python train.py --num_hidden_layers=16 --hidden_size=384 --n_experts=80 --experts_per_token=8 --d_expert=32 --d_shared_expert=0 --hidden_act="swiglu" --moe_layers=[0, 1, 2, 3, 4, 5, 6, 7, 8, 9, 10, 11, 12, 13, 14, 15] --router_score="sigmoid" --normalize_top_k=true --routed_scale=1.0 --balance_loss=0.00512 --balance_bias=false --init_std_router=0.00773 --lr_router=0.00124 --num_attention_heads=12 --num_key_value_heads=12 --head_dim=32 --vocab_size=36141 --norm="rmsnorm" --norm_place="pre" --norm_eps=1e-05 --positions="rope" --rope_theta=10000.0 --rope_fraction=1.0 --qk_norm=false --attn_scale=0.177 --tie_word_embeddings=false --parallel_block=false --init="normal" --init_std_qkv=0.0286 --init_std_o=0.0355 --init_std_up=0.0409 --init_std_down=0.0409 --optimizer="muon_hyperball" --learning_rate=0.00603 --beta1=0.95 --weight_decay=0.0 --lr_head=0.00549 --max_grad_norm=0.5 --warmup_steps=200 --schedule="wsd" --decay_fraction=1.0 --decay_shape="linear" --final_lr_fraction=0.0 --batch_tokens=[32768, 65536] --max_seq_len=1024 --doc_mask=true --train_tokens=431900000 --max_steps=9510 --dataset="wikipedia_en"
Below are experts of layer 11 (counted from 0) of a mixture-of-experts language model. Rows are named router (the router's row for the expert), gate (a neuron's input weights, with its number), up (a neuron's input weights, with its number) and show model dimensions 96-191. Each number is 128 + 24 x the weight over its row's rms, rounded and kept within 0 to 255. Numbers have three digits each.
After each expert's rows: a language model's description of what the expert responds to; "comes after" lists some tokens at least twice as common just before its tokens as in all text. This comes from a sample of Wikipedia text that the model never trained on. Tokens count by the router's weight.

# expert 0
router:114157145167110105125103105147149166127159129136109107096125117162141106124163151079149073107095144150131170160114108139128120119131101105137138128100152122111145142126103107051163114133138121140120157160164132129170143079114117110151120123144130117139097123127129138118126118147120143124
gate0:131129150122159141111132141121142092134155141108123116127131131120126119140127164121137106177146100166086164167102091108140152161101116092135101107160088152106127144137134136164146136123134125144102152134104144139153146105174096120118123081153092148120110095138110130151136080119120111134
up0:088173154170129077103127143112159149107188107119151121117104138154133131111155127114135118096173117136099155072121129113128160156140123113139141174145121120124133049139109097148120100125113147105140108138115122138137082089155142125134128108131126120175135149149156138103109138103096145137
gate1:149147110169154129120126160122111128126143167140123112119127097155128172146110164140166146110136121134124143138103166139109147108116086087097120113108141144103145130113101131106115128121118095122128114157110145183145135112095138115115149116125148110087080106140167134111106127132148152106
up1:142098138106137126107107160143146127129122105114130141117143159115126138131096122136121144158126130116129086110146174159137147117139138113165111134121077141091157102081092131120136142112152124143130135132155122132114127168111150181098134131117138080168113119122131158121116158153107113125
gate2:126107139190124152105090121129141149153145119100124129104092115102126139142154129108167120124105126110111130162127096116098181128102077146152146133125163136132115106113126094089135144110105121112116106163145123161132095112109117125125140136141120115140101148088066130158158088100134150126
up2:099125086094168151121114126147115120093130143115127143116151151130100134172118095158101155129111124105167146091126133139154114132130137081125138164096082102121120153133156181158139128131122133153159117109115103128079103187125123178135151126116113155120160142114098165114108113073132193124
gate3:111116137142107143115123170172181126132128130146057148086135169106116097113118140120139164166143151171129150137124143135163138162123118135120105122130114127102112158127100128145142097185148119118112125143110180109126149141109109099117144186080142108167120111157162122159140155148140138101
up3:139159144147094136128118068164115159177101137122152169137150131105135157096083153160136120154139111105117108144139130119118131110143174108115119117129095133141116125117129106121137090173089124123135117143113165146075119126141148192192110151112155122113065149130153104197166142067143119129
gate4:122131115121129128118180084149118139124124115102115119085096123099169131159117147095126109148114079118135139145134157162116144128141079135159108100116126130188087138073106135135129150118198131133128100182154145104138136094153129090143118112113095109139087152173143144155143112120111117114
up4:092081146133106133105105156151114140184146117140123119126131177144169159113136128114079121122169144129125131119096097122118129085170164156144157117128124099143139124166113133103139132139111133133121144138092130102087092110133155149112144114142114125128130122153103163150178123088108121126
gate5:079175135150144125127094139125124087102141150121141127148117151153144175110098142134184111118162124153132145163103135113080129109127107121108096118127157133124100155151114142153117120117138148124135143132042111120112169151135151179132148120164130115154126118101096113099147149111094148110
up5:146110165119130082159161141088127132121143155146130118163130085137114110114121145141115165115154109178159153105175116098151106126169127139112161116153122099149155117151123084133125121158153159101113081148128123109139116125123117119128123138143123150156147088121177108098133141155137090162
gate6:145129096154128149121176084097139124105058113111086127122110114144112115129122115136102159128086160085107120116105119124163122114118100135125144124122114131128102118160108062161150146142144109148120131140123089149104125089085185120120132127154123127061083152116118156084116107150170154139
up6:163121140162105125109184134142146129157105069085131108118171152111129082108175100114137118148156095137107129107104149113088161130114171129122145153094135112149105157102145160136138158109110110158111122119113120123105108141150168134108154149111128136109141126141173127146106077101135136173
gate7:118153164171122132131142089168159139091123147130109129060105112136143100109162134108128121087098121153146141166123108137126145146126161116117142150131111129150142134130097128101091125119142120124109144120169091115147150100147124124116097166129161168143122136141144072156140095149095135122
up7:132123140093115151110134108133129134105112158125105125111124153107119140109086122120101125089148119081116113109123103150165114095156167152130189157139129130123110144151142126178118152130184155116156140144140179122147161123143139143112132068129165147108166114119119094111130154126126121121
Description: Numeric table punctuation. Punctuation and symbols inside numbers and stats tables, such as decimal points, colons in times, degree/minute marks, percent signs, en dashes in scores.
comes after: " |", "0", "3", "1", "5", "2"

# expert 49
router:127133090091127101107119130119075143113137134090115074093101142128081116106121097100125126145147140087177174161126076155121105091149118123120118084128138133127148119077137137135136135106139156104110137161106155131152134093142109162120115148157174114124119131117109106131162176172129113117
gate0:128101125127142138089133157138110108118121126119150176120135134078128103126104158112109084127100161109200156152154106139101161114087162113115145116139174137109154138121139147122119121154090136095129116105141139146132141141105142086172135108105126179126124138128099106093139162093130087147
up0:095119107102098102158108140124087137111138141117131154130097086127132122129109141131142141127086132179110133096138124161122095145131126087133086150185130109151189117151121123122158109139153139141129135117097149138125121119114167153149131097146126126119112098153099151098175091160148106133
gate1:103120132164148141134072193172119085166145162106153152089120098088116110109169087108155114154111146154140115132134144158143106121165102150133122136124127134162144128131127112123166110121125133127159150098112131116098150147164131142131099133138132110117118121142119148139138158131128134113
up1:150137125113131161114113131151101125108070186160089135120124112120126115079130135117118087101135077120145147156094131124109132145095120089119073109134124102154138132099135147201112125141117153117149166142108137136127094143144108131145092143163118153128135130165177147134115140129119131162
gate2:137127090136165124133157183126149084139085120157164118119129077078147101097102201155132152132120111149142130115149155114115113103131112110139168106073131102142088095105112139134132122113159153105119137128155131128132106099096123155140096116120136142081158132146104147136161113168086126178
up2:144138104111110102103141060122165149130175103135117108134127154141113106156157071118131124141143152117128120119135115155115155082130146104164189173108189120110114148135104111070135102124121147124150136122126158105123136153132140136184123146170106129142131102143154116149124104147161119148
gate3:123148104104099095126125118099148141114096112114122118113127130104102104151076154077089155106143132111127149173132095117110135138116115147097120113112071146117106096106127143119095173129105119115158104161109136140144147130089114164097145125119114155135136142144098117136139158119140135106
up3:151143084118151139130167137143151093117141157133152113091164134143080129137119095170157155089122109166122106151105109151128156099100139177092143158133125130171103169108158125114121137119136152136120129153141173101123100144088146144071126132083090121153096150143107132173121128129094120099
gate4:140131122099151139106126150118120097124125161127147163159085163178162148113088133123172130058090112097120134081134082182098152114128136142144126163144108095108149099144086118146124150164130123097149122102133135172159118140150051166142135157152170151138142154146145141077126138111135142120
up4:119135155109128105136158125141161131130131145075115139128116133166127118114140129099147118088112102162144093117116154064150151115114116126135122155104131129138136117137118114152148098131110117104126126129122163121158159152098079117105088143162144135060100126145122126123150109160145147124
gate5:108134060142135157129142119124128097104095136098101145092133154175135128096093159140101101127097134186148145111133155162129109124175122116086080060168106121139167109171104100133121154109117114157110139161146154090165107108155080123115120141132113122155135122117100117145135115145175114128
up5:136100110157144135125136130156137157141128108137106154110097092109150112148167130126106106094122127080176123138134088152110115121168142140172108164168136150125131141155173154159129129165141124082136107142132138127099115094069135125154093139119116168133110134139160077078089132094093154142
gate6:131129112103112058106149118109109132117094105135123132073142182116115103105112137102099149105148121124130107147125149136115146135100140108124084120138096155088126148103141076137153107095122107113117148143121157112145124157108122103150112152127088140155153166152084138121130129158137117127
up6:123121146162110164133137097122136121127122110114116143087084137125129134081131122138141114168137122083100119164185104147099123129138127157170122121141172099099130137080123117136127122098125119151120128125150153163141096140111115151109136142115175141118146103143117111134153125160139101120
gate7:127156112125108161069144188114123092124138128110088094092148130124113106151110171139106143094125132090147142116078090138140108139114147150115109121113150120107178142121113116115159104130109151108138147148144123154142094124137154141109120125119163147159154154130138127176135107117146090139
up7:116179131112129118163128142081135098131154109097121146110099145155117153114130183131126099135099128103153141134120138158109108102083178116124110200165077147121108115121170112143134114108094104167135099106099084130151117144124164075129106170123097117122151151171117161109139148142145150142
Description: Table headers and markers. Table separator rows, "(key)" notes, sentence openers In, See, The, plus Preceded/Succeeded and score digits in results tables.
comes after: " (", " ", "==", "-", "|", ".\n\n"

# expert 44
router:087153157123093124119125113085177156116126144119148145150166168117085141132168120113137128149139109123138141147185095135097095111171114180123116133095101148101080120124121161095131129118149118082138130129117103112149177104133098091102117115135140141140163118097122122131120134148076148140
gate3:124141156124114136120131124134116151133103139107133136141123121118130120139125132112124135149156112111130142089118116069126073146127130155128124117126115121058108172078120170116155154121163141108168118174108127109151138140163122078143076166138155121121155153091132121139159110192087139128
up3:143086169101089125172129124123128125080130088130143085129141158117112137129149152124138108155153148105094104130121137140135101095103134104132172134108159145166138156172103137114117139098139113146107143159154130132131131110117162144173165141131129128133113114110120080166103141157150136176
gate4:059116156107134076127119115130149095120131130123121132128101174113109114153068128165116118195162156112091177165097140135119139100141091190126131085093122182118095142106184127127166113150106142093152159118080146143146128101098101129138137119122102121130151146140119132084130142133131120111
up4:117108118113105105156133121123162115107125095161117099099140139137116108093128115178153156129101142115129119122139130135108126167116110080133087136119109111130113135130140105149137104151152174148105118095124134124154134162114118088122096193174163170107114123160145129136149122158125120180
gate5:091100166144116142114148170099119104145112122126129129092124174175093137115126110095135129115117101118121168171148126098151092139111094152120134147146114114129132139126129130156170138102094121086100123159125107172133093116167106102115123128132141108167132131129118130121083161154141096096
up5:144101086130161138169158113149117166142125134118118117112146130120147152126100128129140103131157121137144116158145124119153083126137124168119124142126145100095127133103154147151154136126178168174136153128190158105136143125141147104100149139135109117125084135129137150097140110114125108137
gate6:150128126099092142140127153087139139141112124133137124118100142106078142166128114130117083115131147128118118160134154138098133118168126148082115080158126140094111104140117113115167090076180163158176172119159134131122128108158075087145124167166172126156117149121111119107130114151109104150
up6:090144118117162121151092109119155108116132084119150116131084143130112135095143105122121109155147106156124145128136137158160121126164111119170111113116118097127138129109132123124149196130159098128094091097123102113130112128133130092156100102105098140127101139153127141112152151107122113129
gate7:111156108153122144136127128163154131122131133129076146143163141117138115105126120111125153102139140180116137104128117178101116122157117153145122115136145150106064107129145139119154137127162162117126153137121175146129139089112057153102125107153151143098103147113106128136130153138151106160
up7:145114153133123112128113111163121141137172143103163095104162113123151116129148111129120150142122157107186137096133068164121117120102128149142156160135175101155166140127152150123082169118119160129112109152106096146106111114078129115114111163132136117096142147113140115136094113107089122180
gate8:159085133127116164092116170136160106123112137150172098101139133116152130101129146104119145136146169118150125138114136119150126130111130145143135141153156108087135161106171132094140179119109126141133119165122153090154112143124114119149144124125141101150130113106171107163146159198139122113
up8:123148116110131099157144137118147123151128127133153074143135130108105174133131139112173141090121128088147153110126146141122145104152113107109118122132133088114118112133136144105131156109135121163120149152129117126152125111112115102141104087113105093130124116147133110117137106137095116139
gate9:116141143105121104179118143129116130090122115101120086159144094129114100125140127107161130143119131164143127147158148130105091125111119119116170074117108141088128091133111128133120127085206132119144152159163129174138140123121134106161109136157179156139100164163083095141163097171125189121
up9:144127086121066110096101134128130139123114157125169143120109145131095135152161126123127106114133127127148134157135118117091134101168125169121133120111140104141133191139141147132126149104156142163124081108152098152126142138090146137118126153121169093112098147111168125116099124124128129153
gate10:142139139122125114169121191131151080117101101134128184144146161125158101173093152152171136122116098107102083155145129136142119141161162109135124122111123168104158129124113141114115084090130131093121130120157121154131130119127111131100082120153143131097128122125118160112129118121115087169
up10:130162153139142140110111118162114125108152130127147103146135112123113131125156107130138118088178138151134142055146103119130132103157160127133165143103143074152101144141126154155091116121130116114132130110108131150116121188104094110120143086113082148063153120138147148123093145099167117134
Description: Possessive pronouns. Possessive and subject pronouns in biography prose, e.g. his, their, its, her, He, usually before a noun.
comes after: " |", " to", " for", " his", " that", " its"

# expert 8
router:119171093154137107137145159089143159133100157147124105128089161151104124121156118080128145154114149062132207156182141128149103072161150124124124115123156145102104103120172105093159137121115114133125105177118137129137160130120161127167126125146137142107127147090152073082139144152128149187
gate0:119114157106135086125168110158138168139108136164148121147126095121107121140171152141120177150104132086142145123096149172138117128130122097148111112173116122108124148112106124110139082125093130142095107153097140124143137107115121152126101135104119078148135116148152163126079131105135129168
up0:141154129123112091181133137155127109163124122151095104184152114127141122122148172098161140163106128127109129095166142103125086117188161136128116189162147171154137097155116131131107078129116156152155141097131103163147141142158175121116097110159114136124124153078136121136163147138091132121
gate1:121121083121110123109091109137090159159142163116115126126155144125139081074171115174109104138131136081136171127160098129156113128154096114148137103143117141133139119119113086112111122149116138126141110128121105110127103090131111148150094120090144121151158147131148128143127176094085122144
up1:171082164155182136106149099125137160084140103146160143114116105091122158118150092102158120133146135163095098108146122147131120108121200122147135171130189100147130111158136148094135114094155127126128143154142169132127163135097119131134163148152118149091119096131101180137185095157171129134
gate2:161167120141145146136118126153103129128080110157131066092158148165085151095114145102104183161141113147110123135143128107112130141114124082099127121137093130123129145154115106137136097130111114103110093145194074146202120164093109126170099131145179129120141149109120115169114101138174153145
up2:162126063134147100096099101133120136137131157091158176095120124156147140118153153139129125100135160125102167127145121140122133110197194090142136125196131111157141174095194150128125121141131120105143115122118137154170146140120129139169146169141085106139142120123095150149088117129118162131
gate3:138138155150125148135106161143164097132122133142114121091115124100147144131130162115130133148119181067147134096125113169144165121136132084090134165159091177155126142160110101115163136162177096160129085161109106109145118140137142092177156124124145117164099135118127146120136131122130139174
up3:060143163130074139152141108097116137126130143175119096125113113126131142190116084094112117143126093161175137197105121105104114134141095148139154140158142154110126153108116112112113096120137119090105113153117133120129130094118087139153135138132104113105111086133159121131151133132114088102
gate4:146145173117128130102160130096085166121120115125146101152104131095119135134142148086114106147146129116166103116128104123128114169092150085117087117121123118166139128148125122131162149114154135139134141131112114086138128084086107134142109118145143138157151103135111120093140064146143135145
up4:092147130159085177111132123123153138140133105166159132134116154139172146159142144101139152116056122140135138092140173108137120106110141114107116143156149103146147125140132107114107164146149088144115110114111148157119115130157147182157119136168158153160143126114112188105130081105124123162
gate5:139136118121138146099124149128126076155100150146127117158141160162161155103112121143126131113111114111125094129125120185171141146115140116139139122108151120064111119128148127123143100126129128112091098120131089141118093114162157146173111118116145116096083131147111138100100136109117144129
up5:111067147093105153139110162097101091169155103102121175205126152116121136164116113123106197124143122099120086159126146114108113137112120141103150086101150128105145131150138096156147116126103165161140167092154121128077145133073113092129183124138104161130143164160175128154140135119136148102
gate6:129060111118133124104089080156102199152134142116129105088109130173105151127135117130104113156155098061126117160118144126113123153124116091079103131138106144155152142135126172140099096122153144097088149116137143166134154133149161151130109141101105173171130144110111129162132136105165132118
up6:098166107106094150155128098066157105142160126100116144103126099114103123164133143133154094148153149144131140179113099124116134129120159134139119140098140117150091096099115111133155110097122150135149147137139144175173123061078154094106088091150099118136125115132125111147100139101137140134
gate7:127117148177128133136116172111092158139157136151129113142134119158114107171109104122134084105122125106108128112119169139145139095184146119143124218171099107151135091130144160119153181130108132152143131102129173134114105162125165168143119130117128150092134149125079133123131143102117145170
up7:133095166109137118120132077089129088137108111093081098085100121144159150129116146117135139159115126147111111091122136114124105100100145132150104131124108204139123104127149135146117108139132113104159152092151097114109113112156091151154115174122083101133174153119146127120087122117154160121
Description: Lists and wiki markup. Line breaks, list dashes, table pipes and == headings in infoboxes and lists, e.g. "- Clade:", "NRHP reference No."
comes after: "\n", " |\n", "-", ".\n\n", ")\n", " |\n\n"

# expert 46
router:134117107169107118121173129118144112158092161118132090130161142180102132131147098086106110131154093135148193154147095100077137126136135170117130116167120152137127084134157166136127119164153147121124099138120132104131137131105113120084143073162122114097114123131113142091133113123089109151
gate0:133141156148135111171079123093123127128116152149132083165128128124120152108079103108123135147140126165114141158089127114094115149162144128118145182129114138120148068154077129158157082122145147087136125127105116159092147117147129095112147130160110113142147154130083178119161147178085136111
up0:126115110128167129105176151159133166070125152132113164181122129147118097126120135161122121148162120138112149154109140136093152110112132072113120106146108128108132114137146142113177071138132111149157117124125141109150127112134169136163109133137134099148146173127120114151170081129136078107
gate1:137094125153153135120177064104156090150101160105133143146143110131142138116101121125110176132119136081110160108129161134179091146130138126093121169175134135129128146098133132127134122140166122112136154129076109113113104167094130133118127092157146143148156125161122109076128119141104099158
up1:093128153134142106131120127162121117132149138148132116105133085139122144169120145166107117149095184095124161160105124171130097143151117145129091168136097113132155104083138100153127127136156107098123138132121152108112094126113105182111109113124108134125091127140113121112128174148095167112
gate2:120116077121162106070106097136118144095147147166113120137150168152101122156136134132125071121164117135111148137131127072126175122145130110136133154147108095064165100126119133156128099136161109139119157116117157133115122112122129115161148175161165148120114113101104085086147117130123109113
up2:119153125126123113126158153150144133176088164175118125082163170148130135147133126117128136111134141152164160121081112158140177115087131163115091128135119142129147147195174153132147155155132147110072096113146108097173182125110129134138137122115130116134157147158137133137174131154123114099
gate3:106120090121113115124140101149109116168178185118143149133127136140136104149125091133133135142142116137123158096102110148128147138120112121147153144136106141084144128185101142135136159116123102137118106115147126187133142120091118136113160088087105107125168131123123098102090161116079115119
up3:142103102157152132169176136124103093129111102079128155144148117136131119120135137144144116138100139104113138136118142131149159110131186112161125167110133121108105117117096166156139122191142147103102124095141149131176110145130128156139108088152149114135165122093088144090118176110122154104
gate4:119133120123136116102148126100122134164094110159084125120167162138109101152083124168102135117215112169181127161112102139114117121167095152129138081127178176091134156134132100180111146124108134141157161134115132147122160135089081136110141101109147120118124123130129145155114176104149103114
up4:108117124106085105140127090163127174144086151112154133137110130120140117123113181124096161142136093118115087047125088120107109098117118117139184090135117150084149132143096143097142126107175123123163122111158119158111148116138098132152150061147141129142156110142112132100170073123140189158
gate5:089106153139132137143124106156119176134124143134155124111139130143141133131132140104128124138083153142161154153110118162093166113114176060128183147158118089155114123109122141121117127155090165139146132127123118135184166139098107114117115150107069092171158094130114116121154160107129136110
up5:166201124127135103130116113159158120114124135182147153188133155137127136088096150123135135152104118141155107067150093148097123134170128157127075115132078137110120140145104117115110166133159147100098141118138154127108111171130109131108101154140136146092128101067125091147131155134112119155
gate6:140161128130110146147155136107146111111095160134121146129127114130118171157098118143146105116129098135142162113152101131082173139158120084137134131140115117129112125166146112122085137120147131128118133115151119156069106153123103115091143178148077128123128138074121127098118121116128120123
up6:104142133136128123111181176122154137155102129145167151134155121159150142144139090146157123100142075103131133141142145124121112145109121089123135141174150178082104166102098150125155135121141159095144168176121123114139161107120149145078117106114176127103114120124129117142174147125112173099
gate7:082096132172160125151144150107173131109090096117152109144186148132104124109124105134129154115114092140143156117115115145175128133150113150100108160139102119112117092158110149152105152127152119160147089117173127134137128080150128110103155099132137133167130159138081143099157121166130172190
up7:156147128118114138134160113078151160178117150121104117089156125064128105117167126102128107151140132105102115100092147140112122123140065165103114138190129111110152163144161157132132143179111116145117127123139113121169118129101132106122168109138135136104135160187108141105138141145117138111
Description: Number endings, following punctuation. Final digits of set scores, years and ISBNs, plus the comma or dash after them, e.g. 6–4, 6–4; 2025, ; 201|1; also However, According.
comes after: "1", "0", "2", "8", "9", "6"

# expert 32
router:130163124095130077110143118113095151153096127148157087173126138151122140111140090104110105129089141124106164147172147133141127086124178172142114100126142126109138095180146114101118117114102136097128120181134127108152186129147114133123123111150149098119138104072142110106151118158118089126
gate0:152094075149163114141126140121096162130122144098130099122123142140144124087128135085122069152112167061152157127133104162127118112093108161134106152065114085146118127125162124156138134121132103119167088116119101094107118108137149115123133117110146106135130103156114141148089118149155137129
up0:132070119132166176103138132134155143139126114153104083154140115137108095097148086143140110140132149102136150154138138096097144151145115183120095143115091084091130155131109106134108130149160177097135136138153160100175135120146085167138107113118124096148104136112106169155096135189090156174
gate1:173108134121116123139113095157130135104113120178128134160109132151143167190153115133142107112114144095141151153130151142111120123104125165108107077104123088163144110122085123158169079095098089112128109126148144062123170149133154110114098136148138121082124133148125113113100124096150123128
up1:104157101097117138127151155165108118144106144084080148073098094124122186129182112102165131136138070124122112097103109135128140141093110139125155123088140091139124133139153162146129128151122157146133119157110108144139136098132177089102143182109118116138126127141151141159142139106109115160
gate2:153151125123144120143149138178162140113083105149164102131125129139166161087146145131142085112194155104177133154138142095101149153059082140127128136132115127142129127132122145086091132143120102110090109115130106093116139164137134101104128154146098118148128141117146163160148112137149072093
up2:155165102129175112108142160100129118106139073119146149155143092078113134165085071144111102125139172142164136115131126095123093092117163113119151128143117126097133158141064099130063107156162180163139138123085121142115162131055129141151131094133110156113123157104135142146183138125162118116
gate3:140146143129105140093129132183125138117131137115109123104104112125104117108119132136135096160136114101120103172098128081133096123107163155104087167153105108113132113122131107161143136113161098144128130095149111122126170117125114165155106103137170144112106142124109152138184100155113124144
up3:104127081118117163118143111150154097081086136077123108108157081123154107109168158136107109138136091139113173152141105102118197110117144136148149168167113109153152178138188142131135168170118138129148148137106110123119104156129121116047109106163089128117147119095134152158127128134121128128
gate4:112104091134144125169086130140094132168135110105142134150137137176132179173107164151136153119158159093107099111088134102107135130148128143118103103108103154159133137143111135124132165127112108121129127148142128131113117113140107159142155136116141151098100088123153136119129160092163156137
up4:096113125116120110142145112126120096151112157151131146124111137091112151119099136146146082124167140176124094152116167118136156103113158136111151087166126094139117099119106139102098114120167149127103104111138156145083142100145093137113090110130124113161100162110141113126103142141114167135
gate5:123117106102128134064138150148127126115133118181099120143102122155112118173109165108131110147115172126110131148142134101136117137109159144073111101097170136165137126134107184156142167142178109180085116136157139105139156168093119144131133062151157112095152138111136115153141121146096152108
up5:085160115094107174119130140133147143132127108148104121141106133110107148158143178155097113164116100144101085131095085093105134142142143058139142138077170146129152137122139052132161154152157110127091116118146107142110131139076148132124160109124099150089118147130164100098172124108148151124
gate6:123130105178131099137136149167124112131091124130176098124106106150111159160105147131165107138110149091120138136112132125130121158142143122129110107111123144135142095113129122157129118122090089131154136118123106148146154118135138089104108127104094110122158157114147156122164118150108155120
up6:116148170138100153150101115116160136125145142187156187143126118109139114132124133129102172151095148093131138129135156141136116093143150176145103100159098144158127123108133095149165106136157165111164152103135123134159161102118110126131135100142097114107137131126151116131137115111146081132
gate7:138131124125125115135123083142133107127121149163129097156114130138126152096118160083124124116159105132138133145099120103120137168155122131110110126115083120088133077090161155132101147106091103116143161171117092102126117121123148150130113103160117126134120140086102144120131116163127116164
up7:134142165143134117120144166133114132105160136111104190155127131098113104113102114130111145194072109155098139171122113105156116119145100066107115098182107133137122130146109122134102101150149113095087106135176133109165124155127130100133151172148125105155159082093146144093134077092137164090
Description: Table and heading starts. Pipes beginning table header rows and heading markers in sports and results tables, e.g. "| Round | Pick", "====", plus opening quotes.
comes after: " |\n", "\n", ".\n\n", ")\n", " |\n\n", ")"

# expert 60
router:130126126175131092110103108123129131134089118148141133170186100138088117092119099093110087140128114105098182140128140083139106124119137166094135167116077152134149114105136119129137146146104149115079129185091146157146155114119115078118089168135082131149138158088106155102161106137109148155
gate0:117098141127159123106195145141151128136136132129120148146161097085109086068110156118152154139122098095148131135124175131158120154142093123128126149129083189163143143102109131115167140161109144109177139131115136097165165155095083172135093173152121144088133109137138086160200128080132079114
up0:115131111168108141132108141151140082151097120157144139175142115119104108127120157159149086115185134162145109126145099099125137119139125135134145142145178127084110115130150117119144112162097112109116138146137125150088130141136142121119160130099072122087133151105136135084151129140144173083
gate1:114149109086153108149107127148165100111125120164114153131116118124135140144148151127160075108102135119140157157126174122125123138128112155163145143166125162154074121124142162128160141107131157123122128159208172201117098131131132137073103135058094138128195136111144142176119107149167134172
up1:155137131130120136139132167153143122118126087159083115135160149159092151115127124140166128173173130162137105106130122146112115114101119159127098121106140172162116102171086083091158077110137109143100075154132154136142139124087169138160112088097101123136113141141186160127129143122163114136
gate2:138157095110112152143107151123146124164117143138132170156146181128115127124121094126081100150109137143132135167115117121147112132139128148127132145146136111101126121136150113130140086145167138103133153168121109164143094139156105092117125134114103164189119161121132174107164151139150094176
up2:119112107112139152131115108159124075127128103134129128122134128136113179150118146158110096154118114136126133110135134119124126138117154171100144168139100178116157114131155125114156123134099127106120132098147147128155104158049163162148118138156113151121128127108095166154141123097151163105
gate3:169160123152137112095102129153136127131092098119119121112116154123150110111130131145134113105096101127162133152112188096132104159106172164138123149126107183115161135130060155132136123117151142123168157156179162122112100101087146119116112138148082108120137126134171138147169086121181131110
up3:087108103110161131107090123103124134117144141122126116136114129144119106104137091131137136130141109139110117085126112092157135132117153105175174170106146143090142147131139104150160099124110169140125147112157138152164136133109110134119144098109151148151129122116134124098137126078114094142
gate4:087158105146149159112162137144097145127124136129127177191155126095114138095124053148115120100124101152120160133118075131131104124121094142141101138123116146153113115167108099110140121097112122147153145172100123085115114122125116168158132114150125172147092162129104134094118087131148130158
up4:134120138144138136109093113143141120084102092140124125117157121136122133130117117152116139115148172089103129149143151105135103125116132141164095126092165117146109116147121128118207113131144116139118128129202101102151145100080120155132097130152104135127120128189112139159125162141132099156
gate5:106172181120126117161111144114101148166105139137144136164119100134130125133096158105157117138126131104101105116121135110074142122090078114152100128166123129149112141194083119129145126128115122133144112167128153114125167161177118127121156097151107114117095131115121130111119148120091226143
up5:084156161140110113187074118148160140157145122136133115122113139121129118077161098117103129155152078188074115171116100099134114076109123141149140123130149155102119180146104114136121127141130140147109102159120137128112102122119130092100128138154087148165122093131110106097135130189151116136
gate6:148177101080134138122137152140147101100097169105177132121134141135109139134107112107124135152156116118110127132145143150142122109115103129147082170107122083098132167141092100105121184114130133139100113132139164105110154148107181146119093150181133127142118113119135167171167139113146162152
up6:147158122156135164121167099118116106120078153141142149159105184156108129130100093140104133134121143134140135078126141119123124180079116147129189074090148131171138146107164102135110138120119141091144127120123104110129083104144124122141122109122116114118125132114142166137128115121119138141
gate7:161149132133102118099090151130141142108062120136068120158093085134097120168168118127125177128173096135138131177138100095134129178127100190129136090101108089118140118120104147109131138160126102121139152135137149124138124128160124093133103127065159185113099115166097122130161143109094134131
up7:162177090130141129124085129136151105140151101130168101155108132148153094154130148127156101140134126126116127086132148165148106105156104149145117144114130087123096164120098155095127142140112132130139134100129096135130134116091141131135143122114146068108134122109106120151106157126127170124
Description: Ordinals and th pieces. Ordinal and counting words like first, second, one, two, each, and the word-piece th, as in brethren, lethargy, depth.
comes after: " the", "4", "3", "5", " a", " first"